From a checkpoint of a small mixture-of-experts model trained on Wikipedia: 32 experts in each of 4 layers.
Below are experts of layer 3 (counted from 0) of a mixture-of-experts language model. Rows are named router (the router's row for the expert), gate (a neuron's input weights, with its number), up (a neuron's input weights, with its number) and show model dimensions 0-79. Each number is 500 + 25 x the weight over its row's rms, rounded and kept within 0 to 999. Numbers have three digits each.
Before each expert's rows: a language model's description of what the expert responds to. This comes from a sample of Wikipedia text that the model never trained on.

# expert 17
What it handles: Word-internal letter pieces. Short letter pieces inside words, often the second piece after the first syllable, such as re in Abbreviation, c in percussion, rib.
router:528512490532502541490452516468509475501507506519497515483470510529521489532508483502533497516462500468512492525446519493478486463486493489534530448550514525497517483511527503541513538488491498479534511508497518492501498503480532509480481486
gate0:502522514493488481476513522520544497525486461542473505491460507502501475490513480480459521482500481510479474485530483497523525483501487556522501480489511513496501507484494479494503485470477545536478502463501529457517466535517463513482491497
up0:507496528455484505529487492492461472475532471462552475473508478486507470518478494529510541463495531522494511504527498499521552476475518509503533517451470484509497475478504537439529529477496445504465511481483532474476538492485473501468537551
gate1:486477499499477484521493478496492525527515477504498523482463493522498493498493472519470568538500531495505547529497531529482522496503531495484496537553429552497528518520514562510464545501505470507494478458508507494490478488518483496498503532
up1:479513523464493479502525506489558559522475503453524548516503490487473497512524492496547491519494464500488477531519453491501515507495517499511501484467503472479474509436514527456599525484487536480528520479507505493516456477479500465457501446

# expert 18
What it handles: Capitalized name starts. Capitalized word-initial pieces starting names and titles, like The, My, Co, Un, Ro in van der Roost, and em in November.
router:476540512526499560489508461491469478462490486516493496523473491513518508502491488515542511521439469502506471503475503450484503464523483513520509519485499526508443523540486517520477536488464486541451511532536546448450535523542508513494497476
gate13:516516478469472528562516500442492469501486465535534513523476499514500476486461474474472524493513510513500500469516494510525534460519528494520487522489460520518460476467510522495489517504530481480474526530489502493513439472493488516487524508
up13:492506492516553511497538519490500510492529504495494541515566464558517544504481518492512520488513452486484516500485487486520496517508470474532503489478517470532540558509518514484493448500514500507490501548516497512489484469513476494506499489
gate14:519495497520507494466512485496514483527477495470475495509490504490548501502463454539483462494496499461508472493505488546525497478496492497482490451472508525485469508497510513492485533506513494497522533584522523526535486477506436526455535456
up14:511525475496506499528516513502496474479521538531489526492473486505509475489492535458531490494512479508517485526436473504526526493457548500506507507542464473492504502530505541459562550525480499490496517482500477510558508490495452485500497475

# expert 21
What it handles: Verb and adjective pieces. Pieces inside common English words, especially verb and adjective parts like ate, ated, able, cal, ct, ed (subdivided, chemical, strict).
router:466466499482494520472474496509482463486502560500478527452488500500499496525499500483445518541500497507467488491473511529521453472531545486520510512468428476444487526504494521525510525472506497482493495529469520484497503537505498499532513529
gate0:521533502518477497475525443516538480538489509514508530512494471468489481483442500549534501521475480490500534506475494464455450508492508487526493496506514543508469513501490491480497465511544477468530542493499510520507509495520481495502455476
up0:474525472445513445518457470504522509501497577515527483487507493480531501474536476482446571478503480486477484495550510493493472493488472518520525472498484517502520489527499538517497519516479446498480500491482448503487487462476528509533512542
gate1:526478501526483484453485488509524518483503512539462496489472447483501513485494500513468482485461490554482465498484472513484489491501489483508509471545493496492515525507476504460506526496460531472484489500491512440525473512552507549513520540
up1:515504546509495521488494443511476505451468497479530448459497506482472524476491513481499493508451481493494480522475421533480497503512481493452494496505466517481527508547462520509530530484528514453450474476495489502522525473538499505509517455

# expert 26
What it handles: Indefinite articles. Indefinite articles a and an, also as, including, called, named, introducing a noun phrase, plus "relative" in "Average relative humidity" rows.
router:482494496451461501493480511502529505459517506503485460496461485478452515473481522529479521482521508484534477518489514514515522510458504521491537531469455475493522478517512546456502492482536478495511500512531492493479517506434470490523512509
gate0:525492498471501540528495476505535483501523532477485505502491474521534550507452493459467545520537490548480472526512471536513503513485467468476530493503490472508480498517464473496499502507508511489533491477497511507490486452503485490520495516
up0:556489468530439502476505456499508523462485497577457522510500539470486481483488487473474511469483505516547503483497537499517461481496468513507480449446483500527544496486506512495474487486519514520492492538531510480458488524469476544451494475
gate1:488511511508463518513500530526516484531476522555482500474512497499487490527529517466506533486492518499503534482484457445481512538503510523507514525491508496506535543486487470444496497481471482522447477488544484481527472506501489502508504505
up1:535526485509531469480481496459519517485461488467509512493488495487518495481495463545526477497536536488548492506479468502511495515475527494507511467505493501487499478482514521509506548529514510463499543502484505498453469493503493489494531480

# expert 24
What it handles: Table cells and headers. Pipe symbols and header words in tables and infoboxes, such as Source, Rank, Year, Total, Synonyms, Time zone.
router:514510511498496511499486459531498516490482495521475479533512479477517511475534524497517494479492499474542516507521486505482509528527494486533489480510511539453527500494487492512501552504504495490530465454547521502491513511472488461514517509
gate0:514536501457528508518486498506519483508503525454512496514532478428544483511496480466522461504501533503524563447546518528512519487487516545509456514489466489524493546488473511517511489511487497504511464506531511519476457513518501523495489525
up0:501502514509515500502443514509509483489486544444499491514537486450500494494474490491485473495539502523465525495498515506499511523477527564526479497536503553522551493520501478478511473459498538524516466505483490498528534447496497495512520503
gate1:469481525527509490484437524487467490523482513507540475521486501519460540513562538509537510502509515497501544535512456522481510506496487498508523513523493483486466501530508496532487491470488502483494484488483511522531449509499479504478508500
up1:469476489505468496527512505532467485499499481485465485516492522502533489496493483480510464512522494472484505515554491531478506511531520577509512511482492517507462491463490492496456575556521517504479500506487510479478481502502554490455525516

# expert 12
What it handles: Foreign name pieces. Mid-word pieces of foreign personal and place names, often in sports tables, such as z, ic, to, á (Dato, Hizkia, Bitola).
router:499477527524493556503527469481503527486468514502519536530480463524507466532476480556477511477474514473454502510472461477516510502501512480476531498509522515491462501535469492484521504432507495469478500504486521513517461531491512448503515539
gate0:523511506500470536436469491494511524460526492505492465509471531507494477497513500490480502514494494452491510499499489486481512503505518503488491537477515513437509499471506446520511470492496452519529471525477499488516480491477478497465441500
up0:520518527551480505460475460479467485497505478499522489483505490523566495438540520471466473465490537539505497530493471503515508475498492510491527494535506575488550518485519463501544495484486492525470499529477495527495393493501501522491493499
gate1:484534491495545518525542469513540493521477509481456519449490494503511525499462507469460495503472544499514484505469475488528479466493471501528524476473457517491479503490497489491560532485533507510461470497527495492501519500496539462484501507
up1:489549490496504520513477501485535496495499471467499508532495541491458466466494504519517500508486471520449506540510528501498519551517456481529544506504491454513516492522536489541489460507530498480490522442477473507519512510478474496487484541

# expert 3
What it handles: Month names and dates. Month names and number pieces in dates, years and terms of office, such as August, 18 in 1828; also the piece "ns" in Dimensions.
router:473483512458497502469514523564491530529492493486446504472528469509509520484498534469533529496493497468486511462519510493499510468516481503500504529501559488514508455529492533461510539528478471513484514508507500486458511500527527499486527514
gate0:485545509526498516511481463488514543491494481496465483503523530523522488538483487510485443496446513518498483522489481482437488466514553532500486469516517527538475478561484457537520470529460500502480482512541501499469508547490486486503501499
up0:500556598542508526478471498495520519479537490493497463504525502474498495491542493489477477512481507513484500517494505464495515471501472542508495509477504536454482523525497500475513523516453501511488532492499505503531488531472484534468494477
gate1:534482546500463521517485552475448531512511539485518466451474528477519540491521507524481504510506512533489487457478502489483470510560523502499459494501504520497530425498455508524500534488503529503497485489450523492451487474537516473520512469
up1:537499516517511524526494545483474525520450547508508472526496471494542508493500531508499476469505496513534498422484508526468484512542478469496499515472509498499538506483448514497514505528488494491510514486492470489453502479515536447502472507

# expert 30
What it handles: Hyphens and list fields. Hyphens opening list lines and table separator rows, plus infobox field labels like Genus, Phylum, Species, Born.
router:544481503519505541471525505505530493478539511533514476519479480480519537498545489470503467544505507506538469500538494481514465519491500536470452464522535522500508443471475506529511513500463518447465448512482466537504531505507474503492516486
gate0:510499535475504495545485484500548546474485499515522518481476498462482491498575469515470497510545482521544508523497438496491502499517476541514520501501544479520479496446481502534501521508493510504503510499544505533485485485521511481488519485
up0:461449493528505488473518499465509492542515509541515519502475504517530483510448519487521517527480502517518496523534487506516521497555485506513512478476522504470483503479504483522522499546504496538530506519569502517456468497499483453521492506
gate1:485508496494486548528519538512492516496490480528522482563488513470521496509489459484527507490527512453510483501427532530454515540472464465528522520505493495493535449495474486523527533465512463516513491471539504514489492502485511475492471488
up1:534462517442507545501478533530506519473476501526506475527508515483498487518517485487525508478540569433490429506496523495492498486472461464523533478480477544521547509511480493499532529492478526549480493482481514500484505513480498494504492500

# expert 13
What it handles: Word-final suffix pieces. Ending pieces that complete words, such as -ing, -ti, -ton, -age, -tt, in Record-ings, cover-age, out-of-pr-int, and "(age 30)".
router:452540500501475472449527518477503547499507517513506531522477485516529499521482461484471485472537525506512477498492466511463421511545493472459526508467497484503478553490459512528520509485535488459513505466505530494489509486491488498514483501
gate0:480522504546476556508496478509498551498536474475503523494488499493509509461482509487531517493496499472474501490497523483483458443472488478511501523513496476529519499481499466479523497488514530482484494474527505509531531517503479546517513510
up0:503498508498481511485502482507491503503477498539505485476512509502574514509533479503491532469503529483505520493518518521473511506487494484512510529488505449526492493515512494499498516509556573495491474529512517523483476508464552541510466495
gate1:514504484512519494473499490507472498478517525497492471511490499560518468502508512485532533542446526462482513452502460485504481448529486460488459549494512555532528505506483526492552467520520491534495494495553489498547448473493499535541485515
up1:537505502490508510542484508485498518506508520519532464505480459471508521479493524480530532488517477495520477490533531497492536465512498500531541490532510474515518468523480443470508439539494484503490512458444497490493520498518536517496494524

# expert 1
What it handles: Copulas and word-starts. Forms of be such as was, is, were and been, plus opening word pieces like be-tra-yed, Eudi-co-ts, anim-ated.
router:550504524474525491508514495516529504506495478487531484480485506538531429490495506516441552470511494536492538539517484460560479515503518513464433457469529472470489508518521478494536527508485500532482536472505499524486473496486462500517547512
gate0:497467532492526521497519514487490511518550499510546483519483499509481490465493486483515493509470495494462499472432523529488528534474475457479448503490500505497485482535510471516500483486534454518496491509475544514522486504542541524497528509
up0:463469526539495508490506549551508502465517531461492471504482494485520520475523489465542519515485530566530519477455517517455544557481459508464476500502482485476499445500544516531492472510520424511456519512496504476503483477542509521497476492
gate1:487482513468532491454479512457493515475449544491493512528497482529501510491489570487486505545492472498445483528509460509548509502531446518529527500489491503488475504545493464506523506506466505508506521528475491458506478478505526481508489493
up1:479515523549471497492493446527503491514480486520472510537469484554490514523555476444518490543503523466557517502532535499514516482530494505475524477548501486513497463484460473482557493511528519534488486490510468464496498415467476492476470479

# expert 11
What it handles: Romance-style word pieces. Middle pieces of words, often Latin, Italian or Spanish names and terms, plus the particle "de", such as ci in glycine, ini, que.
router:497515502518491490509478497478497468508521519546470479487484471525507451556525479498487526501490450497512493491495503501471497530479516547522538497522451504509469501527464478490511460504504511503548535479487501459500502512510534528530458448
gate0:470526499498486510496424523519470508500493478452521530514502527488489432498521482491456462512539495492501537472496510491525476525499484526472495466490508531473497504501490434504506484500496504486470500467529499528496471503489486482472496437
up0:522494523448545452482499530523537498507507464486505510469505482475551541512506499496505518496461497563539525472471524475510494521506482524492496493525509502505555533474517481484507473494508511562492511495529493491510499495537503496482528456
gate1:542483544505520473475467508521553501505493550538476480504526476521488494480521487542506498483491493548497526446487490521490513509512466509489474518444497485481514493505502510486523498498482464487509477493502488462535535510504485531529461467
up1:498508502483502541484509511490507517500501519514534489490482495481489536524492512511516528497485493446490512520526518483469496491479526501498516523536520471528497477514472588483462479512531498471517449499463522534521509518484502491500501463

# expert 28
What it handles: Line breaks and "the". Line breaks ending infobox or list lines, such as after "Register of Historic Places", plus the word the, and Arthropoda in taxonomy boxes.
router:503496497552497490553502522523474508513476517512519572480491492515483555425487510480525502499515533503509533499533532488487513522456502533528508485524451510533521517434509473503531480517490553529478478524483485471509489532551525476478469486
gate0:486508478475499469505465484519482489485506509485509484523463560496508482509503523465501487511500460481517511498508510474446509511495462554483492535510507496552509511516516497525513502495509512496461503493505536504495509479449475487477509441
up0:501475489491487515492509484512477485545531516504497518506520512524494481522480479471505490519523486499519457528513494491479438504522510488484490522444519497484535500486543480496471483470463453529481493475454487499499514497493510500466500494
gate1:530458509474533537504455513470506505470450491508453480540478499502515495472544504481469484501527525534480503507499493464516515488526497480487490497483521505436501495467511517509479517511575479525476529526499510538521536490533472449467537507
up1:547485508511497520553445471553464498524471508522490509486478506488480500461516505479519505532479539502475515498495501501525500501562482473496529523516514465462505471494534498491529493504527506507486503487470523566559518505480494436459543485

# expert 6
What it handles: Closing brackets, word endings. Closing parentheses and braces, suffix pieces like ment, au, an, n ending words (Displacement, inaugural, Albanian), and born in biographies.
router:467505482495503469499515481502519513490496519437498474493522530512496502508470499520496489499504555494510486529510502494481548546501492462472507482518480506493481508476549503489489440476491510468497482458492445507539527466523542501520481477
gate13:490472496492518474487504466520484509464484477485449559482518522490526468483488496500505524479544511488461470515506532492508514475472510513491491493511517518470498490527493509513475507506506502504522500556514496535524508529488523543511471508
up13:486477497496486466489479480523526481538523465522478535481507517504546483475494494528536478493510452463449469506541516508511456495488527530516487464515520508465486510509469500497481488520485482492527517523487496496526501536512505545481507504
gate14:493510469535504498497504520533484515492579547510464491473530499519515494456491516495502476483498502479475509522476510540497484528486491471501550481483508560450481486497522505562534492479487571481504526489487468498499519495493461461489510479
up14:474489516461514504505522489459516494478461482502481456516478526508494484522493503535486496496497493507520469520540533471473511487438501520491462538514492461541549516485478521523487509523553484503485469522522513488510482514500505508498504537

# expert 27
What it handles: Vowel-final syllable pieces. Syllable pieces ending in a, like ta, na, da, ia, ga, inside foreign names and words (Santiago, Alejandro, Obligations).
router:520507500551472518486525526452494494487471513489567492481521494538486483510519469514471466512527481498440479475570506498522487495461508483467540483476534487516482544511506498504453533484524530498476563488455498485516540502474523484452479524
gate0:512444511494501483502486510530495496499537505497526464521520504480521486468507537529462492474505505508520503475514512516479472509488492461485485525489508489496478470516507471516497527489533511487474467482550530463494493496479452501514491455
up0:487523551483506455528498479500484484461527549489453517476516526508496513512517473448536521501504510566512531533515487502504513514527500492481457484525471485520490486504484519515478474490542509507497516500499499500499547531496526519507483502
gate1:516451473508532502503504471504498505487501464479523521554485511477482467525528454508473526516499507536510497517498500498504533457508490484506496486511505484478502492535481494502453545488515457486507487544540491535467535540517498497517430491
up1:455481524520485519522540525514492471462469519566493523514482466537477490499506472482477540506491476494497451490526459513518504515509449499517489541499483452498496513519566482512545485483450530498497476510554488503530499505456529472502507530

# expert 8
What it handles: Clause subject pronouns. Subject pronouns and relatives opening a clause, just before a verb like was or had, such as he, it, which, who, there.
router:467522537490486501525516536495520481542554505483473482492496492478495491495473498507542550498493480465500496452487523504488494516517439509505530528506535483478516469515499534458452465570535547549496504462471482509479450484510516504500483502
gate13:501493543514506537484515508480465528472485527486486500457525519478473454476558499491535451499492521539485521507520456526459495508500506489478461489486498490479478485496504504477486463455480534498460530451472495534496498497519477488488502468
up13:497484462496489498489511455538514518506490493516450501476470475479527474503502514508506445520529493498488477526501502453437509468491493466526491458479531491485582505496513475481498471486492473521524474505513495493510494535510461492533465462
gate14:477539506466494528523549443463451505448514475526518493520502473527529500478535515496500457469499474438430479488492540528477502531508478490501490498482480448519487463507503493499494474485524531504531516491456518503497501528540536437551487479
up14:477480448455472516491489478517479506556509456528512493521456541528477517488463522533520460567506492471475512495506539473520514461503519444529483509489504472512457462494510449497507514502504519550486526452504496517495492525536504478471570511

# expert 19
What it handles: Colons and role nouns. Colons after infobox and taxonomy field labels like Kingdom: and Order:, and nouns such as name, album, politician, producer.
router:557492532474520449502505526477512507492492492528476463521540473432503507438453504469530471507459499466542514495551488532486465472506538486509498540513530479537512456514495504519521496516491492504517498507500453460477478495512478497528484492
gate0:517503477478524504488481521460517548519488518508488496493483481444481538533525458478496511540511487527523485468479467527533530482533505453484539487500524484489520528477478488488513546436436480483523499481526495554511530488513488491506514488
up0:471485450490488501545487528514519485500477470500501523451508553435485473487533483443526493515476495479536523473471485489524499502533492474449452521510485499468508519537525483432517520422517474541484504512503501512507556545505479487494506531
gate1:521508479484514484500493501515515476488486474469483533526540513493516491507479484483513472476532516521500506518476509489498497434497505487482475450466515502472498456506474537489478538556487447487537551532520491485484443558522514543550467490
up1:474499530503502555515488521505456544498512491496476479476514460522493493505505473478480495506499500522533516479500480512517536529510489539556518493548505498487499517484488464520497495500509503495541479489494490496476509501472486483463527505

# expert 10
What it handles: Auxiliaries and function words. Verbs and function words after a subject, such as was, is, were, had, that, also, not, and endings like literal-ly.
router:517526537495524535492518505523539514525534451480493532512501505483512498470468516507531533483496512494491527548537504467556502518508516504532509481497531474483524508494525488486488508524483488571524526514538483539507517502504502515522539513
gate0:548486502536532489471489479498474495478528528481477515531467497518511498506418508570510473496480517524461530502467479535515507520516497480517511524538537522491462484476512537497486518449505506496510515529478471516546463455499511489489502461
up0:437490495482479492495485534470507497502520490517487516531533520525497497551467494521500491465501528513538506502481497457488528513525478512457498471464491509472497483489509514491503448481478521461519469512523488482507532484484460502455460497
gate1:507498514549493515516483508524490504496459493540533515497522528590544503493487485489506466489530486540422491483481484501506541501522534547493509529516494455521481503481517495518467518502536498525490499486455527518460466503463459488517473530
up1:479516466490504545513470522468527513447487488459495538458509501468517495532470467517516510467479497517525501504481503493522456482500528490444490448471520509524510469532511530483522504523470487510469534521527496515484496490538494498506538491

# expert 20
What it handles: Verb-particle prepositions. Prepositions and particles right after verbs, such as to before infinitives, from, on, off, over, up, and "be" after "to".
router:454461514436466477442500507509482521475484454485457487529536490476516505464495525512458508483499454506437508539485498511487470513522489554483485481504499499513484502539525483533506514531460473537532481514537500503470500486512479530517494452
gate0:516499457545464472492483528526481499503513506514491544553466489520502481509502472519481480500477513484489523517504483510487488510492511474508508474532571555480511491523481521561501512477520473508471517519499483459474490491533486512492506449
up0:460507487511547506521524560484499492501517492509565529513546529510523458526485510546487537553472504498460467526532500484472523515521511501508533519508522543503477546481574509540487491490521510515501521506472548478509502548492463520497509522
gate1:517497486515486514528496485489510527527503533493521490500546531515527528496501508497449524505490509493461503484515496517524500525542536527539498564537502479479528517505456501492486497501534464469467528510480492532508501526532529529527512460
up1:533508466480565484519499594500483534453523508466526512504520486517523465496537500491489506504527474518484477539505519506506520505532475488506463515497528499479471481506518522546482504503509494520494482532517526519472445551506493445489540465

# expert 15
What it handles: Mid-word English pieces. Inner pieces of longer, mostly English words and surnames, such as ow in acknowledged, ou in McDougall, inder, eting.
router:502493540488473481486477512488504458531489505484534451555495524478504459550471492468479482488523542516494497477493491460522508422434501493470502549488507479514445484536487515457450517505494524447573516491489475476488488493453462549505488527
gate0:481512498511505492496482481524515514528528446472495481480544499463464515503548510489480475476530488515537509455480498522516480484508538470497534540515488506479483461514547433501443458556486519480480541503508507497496504487473525453526472468
up0:512486493483529506480495458494461462490527457478501519474507456525533517527468456488487492477500521511492470515528471483496481536484473464515465515522497476487507523474468486511535539484453441513507550477497528471474485427468486514488465487
gate1:544496461526528491468521499502474493470481545489535463505485515487477479462513476485507490501500494498522462515476551481490505503492522545481510541553524494500548520501488477526531506494502436485498505433509488527486457491532527511493495514
up1:515517457531506493507481498475428457539486501481555534493505522492516545499504521497492499488488516484486488510514503468492475540496515516479512499511471479463492524526574533535479484483497496531493541486482494545458516513490471496489479446

# expert 23
What it handles: Section heading endings. Equals signs closing wiki section headings like "Mixed martial arts record==", plus heading-like nouns such as results, life, and "mi" in sq mi.
router:494480517507551501531541491522469465529502469502503491501528491539495512485501477494484506541537454505534464531484491489494544456441534480526508522521510487462462488511475495472505507537495502499472527465508505507501491473523490504466475492
gate13:485504488499535502507473489491491480528489536479489513538521525524417538533492460516514485488523501534492470502566486517480516510491494494506516484485515502537479531502464508520474536467546484519532539461462490468479469491491553521450502514
up13:475507510524465508474519513507513549493444485518492501517496518486503497520515549510488515463439501474447515479516532502493494511503508482514503494488487540507480503495577494480530489513499522477481502553497484505463517490507517481512464471
gate14:498516489484495535461462497455512488479483514489533521520488484533488479486535520486525536509482501512459509548516475489479506509483500504447496504504479523490486501469561522443500515526516516522503498541508539501475521496565483523484491442
up14:515552482462543494479498517495489478472439492447535478517533487481460503502523491540572471507487524488471518529472560455513523465538549518509542518516510503500516452505517476525517500494497484483476475521510491513510518489516512528523517499

# expert 22
What it handles: Table cell separators. Pipe characters between cells of wiki tables, such as climate month headers and sports statistics rows, and semicolons in lists.
router:448512509510521518498512507505455510494483530519497496499534495519508560470515506522494529473555429512525513528478514506549536463496521467461446479535500519463548494464534464529517511515464482558504473520449488461510487538476490495494498515
gate0:534508537519527495515488499499470498477517520491499481434501492503492520555504537520465509509490491499494498496502469489514534481483510436525484495500501514501488543433495518520482473504494485512576490442473481518483511523479475539492482472
up0:521490490500519510467483483502514487508484500488481516517492507475466544456503472506544501544565478487508516507465503503486457505514506481521463484458496496509501488527477447454500558514536527508521468546478515481504514495556484522490484502
gate1:505552568499508504483478532498484504526507489477508487492533484518497506506527521535507499494507556507517497528445525512528516486486496499496539484468529531499494482512481565477417506516497533512528506454531520513484527503479470541496503550
up1:512453530515471480455477479477478515481498510515461491484527498469489493485464519495442510488542484492489549492563505493470493491511479535521477491481514527513466489502516452493507488486492499499470472507465511488528430493497494537490529502

# expert 0
What it handles: Commas and linking prepositions. Commas between list items, places and clauses, plus linking words like with, by, following, despite, as in "living with them".
router:506534488498524449526511526484472507516506538473509512485547458458449493510496532542522490469550509524456487509550555485519504501514524550503506513489520504521529511492497488472486501516505468527512473528537497506495510505499514521492493513
gate0:495478473516562486460499492490485525525454547467503490539497522456491547544504501449467509526472467486511489535505487489491522512503477497510496477513517511522485504490522516499466470530492521489469504468490461507493483532489472521450489488
up0:498444505520559514437490524485477533484478524482546529522481515501485526534488530470475507499476443458495508548479523503495497518498480517493494500479477546517496496551515499524495505516501475511461497488499509526516489520492499517468509524
gate1:469463526515532530491535512502491507506489510507495508530520495523454475523480526467510468501500524539510460463496487519527510413500493533513498535458507548466430495510548539474440513504458502504509496505466547471527492519536502523459541474
up1:525530522435493479526470477512483488476486484552500514479500531515521485514534573498495477490533508523503537511498526504493519487522509521459531497542498499494501538504513500502477512457458519494518485517525530532516466498488514470477499529

# expert 4
What it handles: Mid-word syllables. Inner word pieces of names, place names and taxon names, often with a or h, such as Ad-eph-aga, Bav-aria, Seneg-al, overs-ha-dows.
router:516485487504482527536528471473512468509523467515451531477512491532542466486500501532520498498540527500481513506476463508516543546514507511521503522532490512494513519489491504486467483463531486467526536498456531490513518516503495474516509482
gate0:536470523553516521471514463506466515500468509482470463502518514496474521502495523458494465489492507503509486484456542487466510459506498524524454519514559531481486483520530510528471510532475512497474495493521495495520526530466523524506536512
up0:516507504473553490534481529454519474455521522486490514407500473530501471487484488541485481526479504506531464472506507517506510493529504486495478452508479555522504555493509487535530545479486491517510525471508476506492511477511485517495484512
gate1:516492527503488524533477455471543489512545462519482490482474499469490533505496479516513516517446477552509486497455522488455471518464526530466482537554491484502502479476500457490494507508528470515517470505518504465549521508515484462553555479
up1:548479512483493462499489515521474471568483548472459479512538491509462487518505520528501508510495539494540504505511484469515557531513496446509496511518459530491519544503526526491513470498496512480486516448507484524513524486508440550533511507

# expert 2
What it handles: Prepositions before possessives. Prepositions and possessive determiners before a noun phrase, such as in, at, during, his, their, its, often before "the".
router:494482485463551490499522522493543527492511480500509465533480516470466474470504519514475552517521522528486476463465518507534472502465523497527549510461529495545514465466511522487535495511498506526542470487539482509455473539510468503468505461
gate0:557480497489502531483508483495503495496491533495477468480475528495486488532507522504500468491535482487544506525496497491531502525502486479494515512493542487485473501495488508438497558533521500474516508473502484505550476507520484482476539515
up0:480463465520534544485486570508481508478487526488445479525497484502482507477484491483505543514499507537503461515515503479523486508499491540512481562495519529517507475521538468523508512543472546495519535465460467523534501491449520525481500520
gate1:514514511478511520500487489477496518501520475538510555515461562465509470480521497525471493464493517490511518506504534494492510520455489527501535504529486523504510492504475464434518568521500485490518492477478519520515507510499487484503519494
up1:497504482537493515502485543531512514493519485514461455557499477491464530502512515474524531494490470506503462452552488533524523477573516490508527470534486499472516540547470516526533484521471484497498477538466477469519494476507508458476525549

# expert 31
What it handles: Digits and dashes. Number pieces and hyphens or en dashes in dates, times, coordinates, scores and figures, such as UTC-7, 2019–20, 5:40.
router:546496510538471480510524512526522504513501487492505506520457518497485487475512501482512450488517523475497496511519529492500507524517467535490497527543498483517542483447523507494519493501472514484419491496534460498493519490555512491482486525
gate0:538480493530542459487508553525469531500499478464491496448472495532473514527480464507492511530513468464556518531503495498518463525499514509476521508479476458456541469495492531511433482499477466498464536501483519526499517504479492522479440526
up0:522503542457471517476520532512497494495490534532505480500506536554491505514500468493500474464478516536488489539516532502508495502485511524517505494486518465473480492503454519511493505492461542540487439525444478491510541562461523491487470552
gate1:458524498491492496467473487522496508474490519479518480502518511530501503502504515491471524526450470527480496477503503536515504481511494489520479453539484469516521503541472502522468471523489451511559475469517522522507511454511542514495528464
up1:448517526517475556509516484481514475491471544463489479507514557505476483498494477482474468528534534476501506471493478472499488543496477482498534487485472505436483488518544518497529466500447475495498449476491472475524526556483459513500488520

# expert 16
What it handles: Capital letters and acronyms. Uppercase pieces and abbreviations such as USA, FC, PBS, ECHA, asteroid codes like 2008 YW, and the apostrophe.
router:496516531535462508555514453505524486472522509497482520486480475470470466529509495516503493471465524527513496515463457487478510528578499434493522548502488523501521511549492498470458495462497460483499528522508487536505482536500504460543459500
gate13:543479515488482495518503507511511491512496500491507485461472510513475510503519501525470473507493518496457470512478511484538500500485436486511445458540499456520489458544467510517457543495506492531523460495537494486504568512458510490508517491
up13:487502494471503505535459511478472507500460496466533519499496483494438507489539445495503495474501498492481489510467529524499538502502485451498502498504476498511471466511527527545456486513539464534470499462542454516500505487522538507486494486
gate14:513527516532524511506530479527503472465492514511527494519525502495485467493504471464489503523469470488492529454500514496543465495485507578519465516463567509506486539462508485508486501485520505513522537529517523471507504552495472532468486498
up14:495485520518501506487488462531510494488513454487512488535469473476543506492521516492512521538474487491498515505522513503553457466472498527503503505492551471464501544495503498523510493493506486525485484471487482526479549508493500528515505540

# expert 25
What it handles: Plural and final letters. Final letters of words and names, mostly plural s and final e, such as subjects, Cree, Zacharias, Tons, and closing quotes.
router:473523524465502508471503515499543526541497560534493524501488517493488504516461485483524444529427436545517451472488494474483524487535490528505491463487539545475502467506486516500496465474490465475511494457500542476498503462510517510531521524
gate13:502508475482518461479477532525518481497488484515490486498496466495537547510522459529499525517485457495523466504496516552514515501559512487474513530494523469479506490525454474485485482486503518519478498457525493482509528491516505493464477452
up13:470497471460523492494519502465524543482507513518497508549537450469435528510464485538512483470521500499502481525543424536476525498511491491503514507508488496508545558511499503500559484529501506484489519485484454510508485484523489522513500488
gate14:494503499501482498462458514483521499532516521538468477495497518480495443557515525512458512452487499506504515488500493559512478509484483491483497520544508513511543508496453486511517493510475523505482508517501498539511494511494454527504519503
up14:471523504493539502500530497528507503486492573461506521484526500499508544495465504460503480533540536487520545486502505510505499511486526500490527519466545467519472493496516456484484467450511547486442515490510474471514491491534513494495556462

# expert 14
What it handles: Openers and breaks. Opening brackets and quotation marks, especially "(" before converted units in climate tables and elevations, plus paragraph breaks and heading equals signs.
router:533543522511558514488507507505477478477478512519489528473518482460469528508532509496487508497430493506513530518519457465495505524489519523480481453489466509551495469455500470461551464530469492506510483523499487472511507517467489483487514512
gate0:499560480496515519472518544498485491486484518525500539469514534538464506513501502480482483499485510524474479518488494500516477472483497509491512518468500543440489536469504484479468513507549505548510474520567471541525480491523491530492523437
up0:481527489516543507537510500504535524478473530515478497493500515479536521543464457509483451470520475512503511497531506500524527494504495499509512478496524491509487479504503515491536497545501503516510522506453518503499494484490487514461481469
gate1:553465519506432519486483499448508553493525476488537485467537500543511518520477483502443490514514503525485487480539503520493513495489493504518493457470471528508478451503525533479471494481485526496494541463515542522521528476498524492574484490
up1:519530451543510468535480487441499486480493495490464495504492509489507521475488534512496527478493535465511489514459503514503525495535471497527504472515555493478513517508497483488488534538513471496478444552456455513494531487447514483470517471

# expert 7
What it handles: Conjunctions and modifiers. The words and, or and but, plus adjectives and quantifiers like other, some, new, more, than; includes "Chemical and physical data".
router:460486523455498461470502490502502534486534461469495496484518498516516469480519536491527527510491521449472536522525498529501506549507507533526523495452496460491523527489521511502490493499474525468472491506536439544466468490507488544473518471
gate0:467485520485501495506483497464500457474520507505546481519512512514581477530530495500511513537488534486460506503460506502495554518493560527496501501487491477486528475474504505488470520482549483485496506517482491481475479503482526489503498503
up0:461487498489485493492504541533539517493513464528525457482507485516516489494546499500458509497492544541475514527513481510490522477498523532487539477533494470461503485466499523479477548476508430508470515494454481442476530530545527497507505509
gate1:483474471511505500485527557498489489515497483505526527535487472543501534519540501506486484525486554486498503477503517476532425483508508527484511488519494503450550537499450502483481556476521521522510504486472518497538471504509525490529513492
up1:458468469489478502502532539545489482529510515500476533508521458482478530484496467513513476526492534501492469492502524515489437474514514479487473541480493490459505497508475499427515555505517505474513521476514526510514501523473475498502487518

# expert 29
What it handles: Sentence-ending periods. Periods ending sentences or abbreviations such as S. in species names or J.C., plus pieces "we" and "w" inside words like between and housewife.
router:510505507492493514502514484492546498506530489500538507508535474469489500504481492469490488473464466497449530478518451482439518462511512492475461517516517528499500495511534532474494459469507486474510498485477487499524504498487494470491469497
gate0:481517496471559514497528502506491530505487507509478484506442489456489497488496471559491491539526521519506493531493502470513506453482470485536483488529487464492485530441514560528513493504504528499521511471469497508549486486526493500521506522
up0:502471485503546485519506460485518480525482509525475494469465532526473497483524473506489513511503517514518497517461501506479465461503475478520524559518512543485507518473524466516517495484506529458523476495442510601542485517486492490494519467
gate1:514460556500550471505486454515496490482509515503412528482496523526530468523477478500456497491463530493552518461438483538455484494522486505489527501516493483496483443484464492465505492506504505473495517473492487524507480461477515528489486553
up1:477476539506482475516548486501543484497488488470490512506490497489455497472493492547488536493504525535502503525544526493530477523455516477484498505511522481470529508476475491536487508420484523452545497533509555478492518538497468534498473473